config.yaml
d_model: 320
init_std_router: 0.00781
lr: 0.00354
batch_tokens: [32768, 65536, 131072]
Below are experts of layer 4 (counted from 0) of a mixture-of-experts language model. Rows are named router (the router's row for the expert) and show model dimensions 160-191. Each number is 128 + 24 x the weight over its row's rms, rounded and kept within 0 to 255. Numbers have three digits each.
After each expert's rows: a language model's description of what the expert responds to. This comes from a sample of Wikipedia text that the model never trained on.

# expert 14
router:131141125141151145132151092107137067086112111131103132111122086167110133146104138129148121106142
What it handles: Middle pieces of split names and rare words, often k, an, th, en, as in Dinky, Jenks, Rainham, and first names like William.

# expert 17
router:137114119111130139154153091127168098151104086146121125147120115163115113128149125141126145170147
What it handles: Opening quote marks before song titles, the word as, opening brackets, slashes, dollar signs, and LaTeX symbols like _{ and {.

# expert 2
router:124155113129125114177144076167131102134113113150079115102143101124091114100106068156100132117110
What it handles: Word pieces and symbols in infoboxes, tables and headings, such as al, il, °, ′, in Foaled, Coates, Location, Pos.

# expert 25
router:124131108117132106170152105134145105121098124156099083153113101105099130128132125130135106143114
What it handles: Pieces that are or start with e or i inside names and words, plus Se/St/Saint prefixes, such as Saint-e, Bu-e-chner, Re-se-arch.

# expert 4
router:131169118139120125155152068137139107108115101131090109146094094072096165105122129138133126148145
What it handles: Closing parentheses, brackets, braces and quote marks after names or dates, plus final pieces of names, such as 1936–2010), "Colors".

# expert 1
router:113138098139172147144159067091155134161114140139121116113111101135107078139111094147149104148116
What it handles: Verb suffixes and past/participle forms, mostly -ed and -ing after a stem, such as spar-ed, defend-ing, made, used, found.

# expert 27
router:149155111092117129158163113137116114110107089137136125126112124140137144134146096152133114139107
What it handles: Bare space tokens before words, the piece ar in words like scar, Molar, earthquakes, and adjectives such as high, large, long.

# expert 31
router:128129086109115092133132094129129154102104103140125076134135113110127119119103119184097144153138
What it handles: Inner syllables like ri, li, ro, it, al in names and words, plus possessive pronouns his, her, their, its, such as Ma-ri-etta, Metac-ri-tic.

# expert 9
router:161144120116118058148122112109155081125119138121104122115096140137101138109117138160133116167110
What it handles: Word-final suffixes, chiefly plural s, plus er, es, us, ies, ations, closing nouns before punctuation or of, like Alloys, battles.

# expert 3
router:139118107107128104145167105138110081154122100134132111159107058121073125074137167142146134138095
What it handles: Early pieces of split words, mainly first consonants after a prefix or opening letters, like c in Succeeded, Acquired, re, con, de.

# expert 7
router:147152155135183114110143106097151115148109102176078098134137115130090122118124136154138157104148
What it handles: Middle syllables of foreign personal and place names, often Slavic, Italian, Japanese or non-Latin scripts, such as Dra-go-ni, Ya-no-fsky, Yu-ka-ri.

# expert 10
router:118181105111139117149152107109122127110120097123129122124125101106128142108159091158137164157141
What it handles: Colons after field labels in infobox-style lists, plus semicolons, dashes, pipes and equals signs, such as Born:, ZIP Code:, Meaning:.

# expert 11
router:121154110104113080162100109131161118139098108129096126104093109088117111153147117170121130126121
What it handles: Inner and final pieces of ordinary words, such as all in malls or itch in stitches, plus team, game, season, album.

# expert 22
router:113156095119139103175128119137178092117096151141090135126110112122118137122117144151119137138101
What it handles: Closing syllables of words and names, mostly -ce, -le, -re, -ty, -ch, such as par-ce-ls, Sin-ce, six-ty, The-re.

# expert 12
router:157140119119135128156148131137183096130106146135050158102101105128101105129134075107163127132122
What it handles: Noun-forming endings such as tion, ation, ment, ency, ion ending words like invention, Agency, plus month names after in.

# expert 18
router:130114116135129108147127119123138102083071103117087123107134105105142111112157096138163150137113
What it handles: Syllables like in, ra, ta, ma, di inside words such as Basin, certain, urination, plus the preposition in and sentence-initial In.

# expert 23
router:127187092099102150119114123125177127139115119144127100131078106105122152140131121114125154159140
What it handles: Periods in abbreviations, numbers and sentence ends, and final d finishing words and names, as in Ltd., Field, Diamondbacks, 232.0.

# expert 15
router:156126147125130127147125113155122113105130119109103176162076095121106135137158115105117104123117
What it handles: Inner pieces of long Latinate words, such as min in administrative, ist, duc, op, x, and prefixes ex, part, comp.

# expert 26
router:128137098145138088132159132137155126123104119169131107121140076127096137127121133147170129134118
What it handles: Words like first, two, one, other, some after the or of, plus inner letters g, t, n, as in cogon, basketball.

# expert 6
router:147141121122167129158127093123124110144109095158104113134122091121105131106092106120136136133153
What it handles: Middle pieces of foreign surnames and rare words, plus year starts like 19, 18, 20 in date ranges, such as Aal-ton-en.